Weights of a small mixture-of-experts language model, trained from scratch on English Wikipedia: width 160, 64 experts in each of 13 layers.
Below are experts of layer 8 (counted from 0) of a mixture-of-experts language model. Rows are named down (a neuron's output weights, with its number) and show model dimensions 0-159. Each number is 128 + 24 x the weight over its row's rms, rounded and kept within 0 to 255. Numbers have three digits each.
Before each expert's rows: a language model's description of what the expert responds to. This comes from a sample of Wikipedia text that the model never trained on.

# expert 2
Description: Separators and openers in tables, discographies and tracklists: parentheses before years, pipe cells, quote marks opening song titles, line breaks, N/A.
down6:125102123138102124098133139113097131119148114141111141191105139160153169141107097128155120186138097115108108148131127084151158105089077079151115155100077116113106147117156173111123110108127172137138108067167107157142087125117149145117160121133151119150112120160138115139134143103154144118132112109116120147124097153163090170121149112154153150102078136136136110127111128154130118120160142117121079132112122105112110111175114094099122147120127152177109111114147163114123121111140088
down7:091134120141164108149132161139101130122085115142136135151144139075120136116155131121153119118111155125143119112119159107105144134119172125140156096120121209122160134101118163162127134142115120123130146107099108142138131105117133137106096135141114142081095110150129129165119117114137099110118129123134116147113163055153103163159134108138104156128131109167174153159154124143139173098070176144127173177134155100110135104128129119155139164154165129118119129124100165140136141097072109
down8:129113120109130086115120101148126098173144187157115131160142127069133144105099138135143142115088129133142121161146131083147124125160134120121151127096159142131124153098158152134129124091123173160156137137179118139148125105125138162151179118067161146128131123139159153110116115167111113151130110072136139147091119159132133160126136155109112146135162111169144103169135155114117128099122120109144099164152151090115118106148112076114084131112140145165139134126138157139087114119187118
down9:106114140128124087180113100155107127140121110106109122103168142141110114121163155074135113093100150147105130147171094100124139153114131131109153134149085139119146111126176138158142135101151147120121170180122165153122150100106098137099088123148103108115136152117160111100117104151110129093102127152094127142100121143123109111134102171119090135138161164142182128153159152105108104101112127129154098159132096157145111087133082100125113139143102125120119083095123153091087115143154151

# expert 45
Description: First pieces of names in election tables and infobox lists, such as An, Mc, San, Pal, plus list dashes and of in rank of.
down2:065126186142117136129123096169119090159141132137115157163155178125125103148096122139120126095136138116082148155134109101132128119126186107128140169131141081097138126122091143132173142118142073138116113140109111079136083128123129114132132121128139150133139111171133165157116125099120126112144105116170128078116117142109128071145162155118154095191129093170123103084137134151147105155131164118142109123107160141121118122137131133116155097141137116122142164126146129118140162145112169
down3:090169124101098119103139179124158115099164120112121173114111135136114140163103081126103100081065104083115141135119099156118104175134116121158098145139132102124105143093118111148118138171110121135124121109075154131163088128155154103151150108141127137111152132128138119106164157145142119107149133113086164093131129130143127129141137142067156134107127117079137155150128126150179147098121127100143170115145168122142152104141113147126121155154146161120137107143107125124122083136145176
down4:130158137107143178140122134114133149110140162153106075140086117139119126109109132100113172122143132106116122133112125131126136133144083123141119098149158133150115160135157090116092140159093137137134118126121154127134119156128119110093122097121150129158126114139138136113160117095151126101108127169094158117186120154084105116109106138140152082099164153115046116075090125121114138113123087084170084111084124122141141169128122144107136129151187146131134163148131141111092158122098131
down5:138114104199151179146123104146113126116108089121132126163137139118155138140071137136123110122145123111112110106085150100123125124082141108111152157088088124119163107174110157153142120098114121111124166103114135128173122151177126086083132107105095140108089100153094109136143120064150148089094107121122114100127123084104156154124137145135148114124115147151134116140096130175126122159164104125124138141144131155110139083108107097107132116114108121155144128179103141096116130101119137

# expert 39
Description: Country and place names or their endings in pipe tables of sports results and medalists, such as Ukraine, Sweden, Japan, China.
down0:145111125154147166151127158147103126113149137113118144145150124110098115119123145128119105135125105104138157124131180151143045106149075110156124127136118098110123141146138076130091126161096138139139139087111127114136137133133145098095114112142148127107122140157144127141172142123097123138155121130131145142175157133133140095105161108125146082175159138185127118172142048118132144170107127133117137112106081169087102171162136147116122107152136115145116161104116126150135097112138090
down1:117082147070145135128143174138140108108161112136094122131155149154101121113113121170151141134090136104128112133105124110141147163156148121139141136172096107132122135092195151128135112152106103075141111139130153151135125122136132121084138157143145110108157094108162129182130087078130142147143147122085117117132121150177112146116070105105098100127144120099116140094174134134150089123118117163135129117137115137143182144116185171138127118138121115134122130073100155139119141143126136
down2:144103146113080178147129124141139103147111136108104139127160160121099123145125127086110132128118134149115137113105160101129168159145120121156100124106135053107135139131098092183133092128134115121087119173106142145149153136128076110116112124133119096131131099123135091114130132132114106128143121116180116115131128133126132124116119110110146068152133090090124113126139094117100119109092042147123119116147078114089153183097104148162103151109160153171137127107121129127133099131118104
down3:107116150081122095109141104087125177145141097121111120139142127130135145107152106098173134115124137139126099167121147128146144143151139120142097142110130111113131088136122102085141099153128165116122140142138122170136113130158105167086176112150139110110173135108122110155113146159094159131139147075157143131129096107161088154127102124180133136111124109147156160161168089126109152168136096136168143103132093148145155165112103149111141132126102098109100115123184138150191113103126130

# expert 27
Description: Final digit groups of years and numbers, such as 015, 024 in 2015 and 2024, or 89 in 1689, in dates and tables.
down0:080129123128126069146136142119174135101101109120113084105155128080124166095106087126157140137120078121112118123170128091128106155141158133150077120121131118157151149115124124157124125118137137133132109136136163168116122106124126100139124159139157141110143082117151160121127107138106065143113132138129090149104102120130148170135135087113112115128128129132118112108155144096122148117126129097092134119148105131104171083157126186214127150103101135146078107114095130135144143140143140
down1:132123118100109119128158148140173105113115153062160151131153138121154137124105146129124180154146100146156095094102154144147107141122150131090096134114132148117129142176171137180102149106112114178136145125158110117152125193098120150086117147129117129119157144149140123108126128071143142143115171106143168172164130143148133094125107139172144122161120139130147145143155147105164156155126156138105141129119117146148124129124131154118111178106153057158151123148122143148105128146123153
down2:123154135114106145073112117161128091134157154096120099165104098130160122180126144166100115130091146121127135079149139125155127108163110159152149197113100134131096134129159133078153124074143140099081101119172156142152150085150139121120150125126126103151125093127169115125148178106143087124157168128113108104103127138122145158143111149104157147093147115137156110070140124110120156136153138140121138111149142171159149081114158129092130130119134126141122134153120138128140115119124139
down3:080122118168131090095120131110145089101124129093104113120134121124130112122113174115092135136113137132138129116099132132137121066110074111051133172147168151128086153121160121115092143132117127121126109176098136155123100115096137122156119134165114126100115089146122131129129120122161116177137168111129131146144112126154136138146091114119141164160120126108092095157135132134113125127152111085140122111114163121056133085164101154107135131119091164166154106100148116094144135140108115

# expert 44
Description: Middle or stem pieces of ordinary words, often before suffixes like -ing, -ed, -ure: unfit, refit, commitment, furniture, supplies, sponsored.
down2:150139082153124106151152128126126141125145137131134138109167133129141141081145132107050130107132134144135151121142103170139136134113079122102094105110070089104093113061114111121113092111131105118156135096155116143114122089151120121162135139155075137140096152100141165121114153107140118132153099160148147134166160117118090131105156165150160151079134148133162110155111131113120133139129123099109138148127093101137132172125119109172112112093149158133128134100109093125131103171158147
down3:169132105132119114144135145094100078144106125111121149141149111116096085183132096146140118113153092133128068122141096141097111134132161137130101125105128163155106146135135132120145119130133120151118139085166119105137110091136149132102094123102126157113099160149141099162123153116166137090144106142141189096197144121179105111185095144131154107112135120163170106174127128148157126108131108119146137126109127105176111121170129127139139125139135151117135126120130098104159106158166096
down4:148157147131140185071124111109172112110064131103147113148056148116112122131143137142137119137094148139079109158132122149120127146124140115104105095152118083136113166089094107120145140101141150140059173168094134123124103133117117111121106124129140123131115095107169101130124166153136123145150106117148129108128122170123141071155127133107119154130118136118083087107124151112141119116135157112150137113129108164111108167104165136107146120153151139130117104090129117126118124090085089
down5:113114114143117110143087112145155131126124126165148153111106143154134133138137166136110099121118148095141154108157144124123121154108138106130142108095122153060110120151162031107131102125152136088135113113164123132114115169157097174166152125106131124171113151120127127106132126117135116152111145123123087095153145139127102121141116120085190125162129147150102120167118161118104148118138096114109089119082147172095121137105076094151119123099173128092123144120144134149138128158135150

# expert 11
Description: Common Western first names and the middle or final pieces of personal and place names, such as John, M-ike, J-ason, Martine-z.
down2:104118141122106164171178100146164116158135141099108117158134098176101108135104149128150160173151104113105124134107144119120167119139132157121144142126130160126120137147170120130100098118174100127112123177119126186098136119126112139161146099120144135182117111171166118113115103143100127099136122093153110073097092144149114106127136113165130112165125091121171124102103105123114108127150125132129128128160088108153115117167155151093171110139139094124147087105093134146127130086107113
down3:129073154086110102120136121132126136137111167133135125121086104141141118122123148132141099158148171138146147105162137139113093135154151149110114127150120148138115114123126133133124162123139121089128097154110137145089127159109141108155187091109121149093141110114126076163130187144128161127158156162121146105125157134126162122167078142069059107151097105173117158123153121111128106101071092156105153104139088110143142133095148140150138104157158118125094140152139121146134122128130118
down4:151104135074143140114111111114149147111117123145141108085125147126156130144125082165147192152122142166138120120122089102111136117146179151130137194153122123146134119149127150128152162145146100114107127136139162131136132106094151095106094115150165122093134135125163112135091131122104102156106156147127118128159131136131144153130104077113125126150135153119121104098160154154134179118128104138106151082151106139134140140140128182103133094097087147130101111076122109079171184122134121
down5:073159081139151138143129108116098116169146150123127114121164089121110141076125147101137136145140133121134151126093111134139145117182119109121111137202118113120126115073129093081086129143179099124104116072138152166143069114126152184137112146146124103171128147118140120167101149175129125105133135120109148165158141147137110125110149135158128122135123108138135127113124113147113117145142127108140104135096130148107101144145113090102143140140156064146136124133137132163121139093142171

# expert 37
Description: Inner consonant pieces of verb and noun stems that take suffixes like -ed or -ation, e.g. ad-j-ournment, pre-par-es, comp-ar-able, conc-ern-ed.
down2:106099147081163111128169172132128144131115129140141098099118168126112104123120152115136166094176136144139100154122169101106103092063108074143110091122139090135111115101167151114109121109148141125146157112122124152130132138126084122162146135141110138098121142117099162166111111139096138187144172151177120126176123140100132122145095161093109128152126129108161103112131121140113106103103147111102136157112129157135130112178173145100137127121119119120172106134138103121116178131124108
down3:100092137118148131148102177131153144166089149158136147167146157080121108131149169085125156138101122064127097159117132126147131121120098097174175136130145119143122153136137105143153106120097087110100149110086134110168144134100146127127122119109194111163131146120097157147146122138183115155095121125156121149111118160065114157145137128125182126141155117158105107141105145119148141147116124124132125127115091100145128129123127136136140131157118080139089133133138131138111116164140183
down4:139114144146131120114143124130136103150163113119110090127133145134146138117111103120074092116110106087102118120136108140130105116139116103188105169128126066141158147164128148141160132133139079115111094111134099093146140129145102100107127109119164152166114125094148115134093125120126126144165114130079170147106099151152111124162168147131196117106082139122085161127141106120116080153106138166114155118143148131125115137101154150078130131106139140148173108154139089133108163129161099
down5:063143169130152122128095172151109146107130109139149140129199111146097118116130128136149137120112131089107125088113110138110133122129127115106139119120127143171112135172123134088115172170106145115088090090083147119076075132115095089106125118115166119120144145101101098124190139102128164130098086167127119163133119120125113137096127125098100093140121103157115151112073139128145109153128115146139131138117174116101157099107144139118143166139116127166149126130129121116140142126094128

# expert 59
Description: Consonant-cluster stems inside words, often before suffixes like -ure, -ion, -ive, such as olf-act-ory, Liquef-act-ionist, pra-et-orian, elect.
down0:117142127135095121148106111155144131126121134167115137098135165137126076120132151132115138140160132137159122139148139170126168054146148173135134154116111162189146134121109137076112169138121110132135095139161118137089123121112169142119129140152142124105146100135126174138112153195115143102107151157104166167126105121141114144131136092129142133112143116176146116124097136114145113129124088129128101069141121121115169114079145117121148114049141124115117170152149109116129122157110112
down1:133142115125126095130156131174128126116088112118174157125113081150154136111125143097165115116160158116148132119125143183138118107125144114158142098150081121113119104124159143153128148150123122153156171118107133142087103108123141152141125160149098091137113124114126159104107132116093098153064135182128132119128170120134080146072108131137117170115153091114121136107108097111118130110139136130125157124121105135098188114129079181176118130123130098138118135130119146177150133169127091
down2:128184140137105112164157103127115122116125122097133124135090117145118146137108073137148124137132156112158125110156111152163109119119153184084136115138129119134148133141108131109127128120087106068184142132074128173112139143114078080147112149146133092099164128157132128080136112064091144124156120106116150092120090116151130144144172161134121151136104135137106156130113114129137103144111118146112159138175153121141133113148132129144171110164106169143095116157134114149177122147114127
down3:150156149131127129080101113131150103085116149121135155194128139131088112113130133107137071191126107173114119156149149130124098142161129094135112134130173088136136095128147103150115132145135169159117117096131124113173116124088111103094140120091168129136139112129142185161109099118124117086135130163136163140140160125100125114130123131145122096146137109183147092077138115088126146131135147143129148104139126131102105160117118134161101105099136132104111142101085157146101110167138109

# expert 1
Description: Second pieces of words after a short opening fragment, often after T or D, such as T-it-led, her-it-age, test-im-onial, col-ours.
down2:128129114117168170137112175135113129141150114086148141083162120145126171144130142149139129113126119096092131145136126105157151156158127122091117110105075094110124123095099133113091145107117147147142173104154096098143160130123136147114158101124096131128094119123112112119121140136146135092110139110129128057108129113128120126090115115127129147112105118083080108122165081177167097139162146122169100111096153150136139154173105063087134110123099143103145106132127149118149139123094135
down3:138104125149107117093079099126100144155124094140150138136103165151141132171146115131121175137112095136108169163115074149149151138115132086133129138145127130115094107110153108152118107140127129126132129165119161123125108128169130136111128097151131114173105137140097153145131118157144138133118151065113089134115117152075142152139103144165166105116130107139149124160128098114135165101167134104102128138112107140153137181093129113205149109099142143107081140095103161098106105146106109
down4:124177100134136127107158156110122159145087110136135120107093150118120151168097142128152148147147110184141146125089092120160105138123117125102130090136123122139135186140112085098161149120103143132135132126146109135141129114148120103125103116171132089159131089135112106116152115104169179159123132104048114116149132133147090149131069134138081143171106111160123108125128106123110091121111121143155147119154144162136112139137120125143148159090137142126109127137097141102121111054141150
down5:145158133165108108133088115145106131101143136113115159172111125131142136124101114089136170082111081140120143168124101123126142105123156170164094133108149135103121105055128135147110117150111103111163142127117141175104117152109132079109128142118089113138182191141152139152153100116172125088116134091130143129142125135113152161140131111114091153160127108113141145111107126115136139154169098140168111145149162145130150146116103127124150151126100125108123158114172142128134126064166135

# expert 43
Description: Middle syllables of longer words in scientific or descriptive prose, such as sed-im-ents, sal-iv-ation, sat-is-faction, in-v-asive.
down0:092132166103108144102131127120168105145069080133129115126148103138141124156137127120152133111138131148162151154123134161145146137114164115161127153119168172095183160114151137164112125136134094140096131180159134152131141080120122142166147116130117113099163114134111154117136160095129101165160153101080130148140149149143174182136113142122115152111183141144155139122148136109117158091134169132136128138095121116135139148101069101149158092154111135130085135124145148152156114112120120
down1:147094123160135072098086133141120137159143124123170122118147093108120111116111110114112118120107153125120136137127180126116142143124129124136163156112106193110106094145123141134092116114123191187126100150127200159092149133108132154105121155152115127105167153158135138114129120140153162112114127132113142157165140110119137118121122156125118160106166107156187091133138151122090145163144123132109110161117101169187115146104118149166132123130128104114125135117105165144110175151142134
down2:087116172137149082116147126133121104143110088113136119153132096122174098156126128099126093158123124117123128112099169152160125080128085164172103138148170164117117155109147076131137139138160121123120096117145102102128149141111124095120125103110151136128130123149129146131118173152152107115147144126091162143112116147105111135090109129098104155180124134150115170126106121165154100148145132126128166136117145137118109119103103145145137145073162159166090167124152124145091132143175072
down3:137133161153152159105131116108144106174122104142127142119138126122133060113081152138108099128117130114069187103113094178123166145121103102149138090088107132145103097116140133107143118124152109118095099107151121134091120145136172134169103090139142121138139138125115121097176115115110172134119110138128127086174129148142074107158147131133111157093117135135097171128119127175154121116078107185126129149141144130175137126124106132136154151133142135164135130122130145137164097103123138

# expert 47
Description: Inner syllables of Japanese, South Asian and other non-European names after a first capital, such as S-ak-ai, Miz-u-hito, Baj-i.
down0:124105167083132129170115138159150146174137128113126121148151077133096117115150161134124106107085117114132158141171126114158140112125127122115156129092142104149102102148156092100118119166146157107109152157140125173161169126163120147129157149134154069141125107115120127137115128131147122161101164139141103149135139101138119119124122088124095132150123158184146126084101137158120121130190134118152136104111158152117139134177088151174099110139163109146120157121125138086117169157153158
down1:114130160142134109125128110095111143091119129077109159114120100120152160118123118159129050140080116126115153116103154145132118184141111124124107126147086115160134077120099128123155098134131159124125141097133152095134154118086086129078151138142162118150082127107132101126151151159168172140139112142091131104083105149112135118140107097127167102130118119109102104153138120150139129144125117109148144103108132117126108127133135145064123132093108108126115062119170110179120148115143155
down2:167197137083171125121141134131114117124123178102118130116100112107129155101141110122142126131124116134111105135152128129121140104141108185135052113151116142107140138117187127142089101136112117162146174131146086168147115162147150155164127143136080122155136151148091140139129115129121071085113110118142125082100145146148135137143104115147091145123109144075095125129097112152135111106124124129109113138128116141119103159138134147122055117155123133099142119134116128162157171109134107
down3:143128141096139121092135125131124117169122154139148109139163159143097100148082152081133130133114174124157107122136141113134157111161131101100101135154118115093127133088069136115119122134122098117161145142156140161151123128125131101117176154108078123136130117125077088110084135155105165111173159106122158111122129174140158127155138122126130074115115100173146154139156085162082133168123160111155094157114134098129105128122120108093095135093147136129135147103139110126124120077110137

# expert 34
Description: Words starting a sentence or clause in historical and military narratives, such as In, On, After, Both, often just before dates.
down4:144118110096125099133122125141108124163137121130109140134122137103130168153179095095121137133116150135133149119110156129126120103133127109132130131103132136151150132091147119181133118139124133070161164138152118138095088074150174096145129101098079148088093122146100120110121147124096128129086138092081099106127115165160136110106151118133125136116109142173125141140108096084168122126119122146140070175092145104148131151085106082136096145150131108166132138119139124161162148095173114
down5:076114094134121167161127172183161154127147099115117156129133151105120125096122117114110127113090136122099121160101130119124103109138061149105117101068157177102115135150166146169103094169151102144132143155172147124152137146105142152146106161135110130176167078121176134153139100114125149119152143144169125145140131099135129107161091128119110145130149130108149099134094140112107093126143116111105110134108164114114153113108125122138143144109168081148127161146120127130109117115098142
down6:126106124154135105171064101116169093118141113140162131141137141115124095134165122129110132167116134139157121143134124145116138173154135114173119160086110123143130182109130105124168120133125097147119144115107092130130151124156131141117128135104100132150144180125107127105144147143153151085139132148099127146162153103123130135108128143114158102112132134159127126114085097119150143125184139117113081116088138113117123146128033097117104137141116112154171125185088130098097093148103137
down7:118142133110066118140145159112148133141134129153154148137141163119114151134093121133105124129117127124120156123128166116129124114098180124108131144176115112130161098147126129135153138111099163173142132164078113107131094117065082130147134130111114103157113143134131108129089098096126168129153148119119161157148075081146104098155073086137121140096094124100170107120092126126163151086108159115076135106130191141092094117136122109116107147129124135121137116127106132144132138111143159

# expert 57
Description: First letters or bytes starting a word after of, in, at, on, such as v in voyage, V, W, K, and accented name bytes.
down0:111162114097101131117123149156177114129114123126085122139119161076086113132161118099122165124150120123129120167132116131162143117151138094164107111100127136113143144141185153150145129154120176122107141182212159122155127111088146098112159103129141118158106140127123155119122175134133139155120089147156119160097115142140126093130124125149111093107115175122156121132151134125130127106115118105116104158155121148125112092097151122140101143134139105189147098133086170144090141107131108
down1:108122122103157121104108164119166078128113143125159104108142145104157080079161123128131157135094140107115111123148111122174167101157069149120113124170128142146139148124137090127119153149107120124110160095173102148112165111135127075184131138124112124109163117120110163146126123141135126100133111156124133142114123129145103133125132158125099105135087142096106141102131086144101120151084096137137127143154164111120120193093105111112141138135189129173120143129118128150111112066117122
down2:133098137090144108119133105140139156121112150130131139136126113134126110152084083112121101139121144142161106118150111154121167141129142128130130105108099127139128110126134178128139149098108145130102109174088153131167119104073115104118187114113110118058109074149158108106154159144202117162141146137171162113125109115106136149116103126096154102091101092144110125101175131106131152103152106160099142135102131154141136116123143123084096141157093117116146139127150121146168142134169105
down3:132165101108119043093133109108114098139095134129179135122124123139141158119118144132104160156151113145122126102116167103111152086137161124125096093131118175142088160138123118115094115152093091135124130129144153140143103125120105080121141088103141134078110119131133103109070110081124123119117150155126132120112104129091156143121112117114085137156141137162132105130132171110126155101130117132164145099155149098077148153168125144142137166115105131110128113085134117081131133088113147

# expert 14
Description: Middle syllables inside proper nouns, especially place and foreign names, plus capitalized name starts: Nic-ar-agua, Yugos-l-avia, Haleakala, Kore, Arab.
down0:149140139079124126138151134127163130073117107144127101084109139101113067144117122162144156080137137155171100157170125083129149167115146130156103104148134135141120141137162144169115093113127130114111117129061144103152108095145121099121106129147140128108149135139139114168136142104147114139143156162108131133146164090107168124138130133098113143180159142086136102154093141140149135100091170097128130102119181120110172139135153128155136136128153111107126098108119140159116172144105143
down1:112110122150138110139118107160148097156112090066098114129142096116151155145116136144128143122111130109103119138092099156119131103140110101099097135172105088151069108102108145212153133086138125117096132148187136147082130116086144102116164119127112152092129129117107135131163133133122090112125141120134080105113098125135117124108136088117095165132117118128097153118108165134087141133134161128099120142122137176143142134138094141135094099114124113137131104138125165154172132173155126
down2:129101099148141176138150159110131177104118152122153109164118088129150147108098065145131145092117159151127129110160138077149061199137096131136135093179118139162122150175150120092155164133140131133120089136131118135104122130101120072115095117096125139140153181148132133164133139102151115147145136120117148137122134135161121121149123125137113079158147134113140139134175163155115132121101129113120105137123163102160154142138103106133101140132131181128128143134123135125110088132121157
down3:130147078142091116114151157149118114170159167124200100134124133132166115125142110126128111111133136140148102141152121118172136113089105157137088132074075110137107145121114078159117160155133123158119093086140119150122158115102089127130126116164144103151115117061130114105155100139125117099118176172120142149144131109123162109136097149126121125095154103162164135152126137120131176149141116125119153099162114119151115113120159132125082136127112075096121104106099135106137122112130108

# expert 28
Description: Inner and final syllables of place names, surnames and taxonomic terms, such as -ham, -berg, -burg, -ton, -idae, Achaemenid, Styria.
down0:114166137155161161173119088124140121119127122101117119148128067140109112099138177147122065144097160127108136089144119138137113142114120105134111138086103112148121111140159136127155129139121140162116106111118121137124170085128171121126134140103130108099087147118138126116139111100138110124138133125163139108113114081080160146106178140175141126121126123114098098145173141114166070128165098103131143092134073103105121125159142185100137148143118146117140125102130095112138119157175114
down1:141116141125133169136153096127101117114130124112113141147131126136144109136127182143178104151109126097143148123185125132127125098133090100118140148170112095149135121154088112130141075129140149144099121127189131146099090186116147073120125107113117163128105098149100102115136096108126144152148140114144152134153123114096130114166118146115104126143116155171119106185142129151153147168114160164132149106127117103129134166173106130149148156126122166135076133105156150169120129072142143
down2:102136134112139103135158163118133161142135145139133162134142111122133121140120121139092130130085112127145117113120101174103130144149104086131127114145147124143102126125144141126104160090115089096143088167180055111145106161123116119147137120122116124154068100077088124131104128146136152130162159100171103193067102119162080077086154123123125165121125102100131139106100110138123117116135098143141121137134142084152143136132135127105116107160153106125160152131102148136139112134112163
down3:128118129193171124096108144142140171150168121132094163136123063132102093119115117103089101112133125174090154154100117126140140141138095151118126101152111146104124154117125120114145116118170139126088142133129112138139126087141113136116128122130167137153121118148105084095149105169120107091156071127098130109126142154135177097161166128108139135115117144170112161134166136165109091135124134137195119143124120104139138162163107148138105141110137135133166167152145126127122094087131123

# expert 61
Description: Last pieces of nouns and compounds, often on buildings and construction, such as wood-fr-ame, b-rick, hydro-e-lectric, invas-ion.
down2:114120116125160150147125103145152095162141083115097123127185146158125128142141146113106119097122112162091112132086158087094168113157160117129131144115116126149121142110102167158161127128134100143130134111094151130153133107130146179157121141139122111113130085121129124120133121159138135140136138113095133070146177145120178146082098165135149121160118066171132112139078101109125153167148124143113167121118111146134153164145145084160147121118124151156143164129144095107146111176133141
down3:115131115105131143187100104104129113159153127112163158134130081144150120102112129099105101092121111161053161141150108094124163173102111110126126154124127128100145131132116105124116112115120139191126131120131101140132160136155161141168163141114120123120123097166081164173112110177150143163135140100122139109141101138135184103141147107174107167165127107130131130111151110152109144107102118135132095103137123127114123119131123104134134079107137161156113129134124177111141105110160174
down4:091150154155155149124105133084104137166137140120116127137111136112150137134147094116102088092111125164124132161199162085143152176138117092135147089129094112158138195132118092135137088148114118117125130142111120121132155112147159126125146120096143191111088144104145094153118110160138137093133138125122103132132118158170083123105153121093176105126156131113133170119096091127116112150161165135097096138136107161148096154088111115115134142149115112149135113129103126105112153129120113
down5:134116124129149135115140122143164178135109143154124118122126115161143106119116128115127146153160109126171152177154151158165071131148116116121107124147129149123124151099142111157111123146141123129134118138084105093128132140152117197128116188145107104127128096127119100156171130142118092109113139134145108123150117102125136151124103070098154163100129141172126085139129172161145163149097152133149125123141135145088107130095113117130154149087111117112136151151106082108044119126090157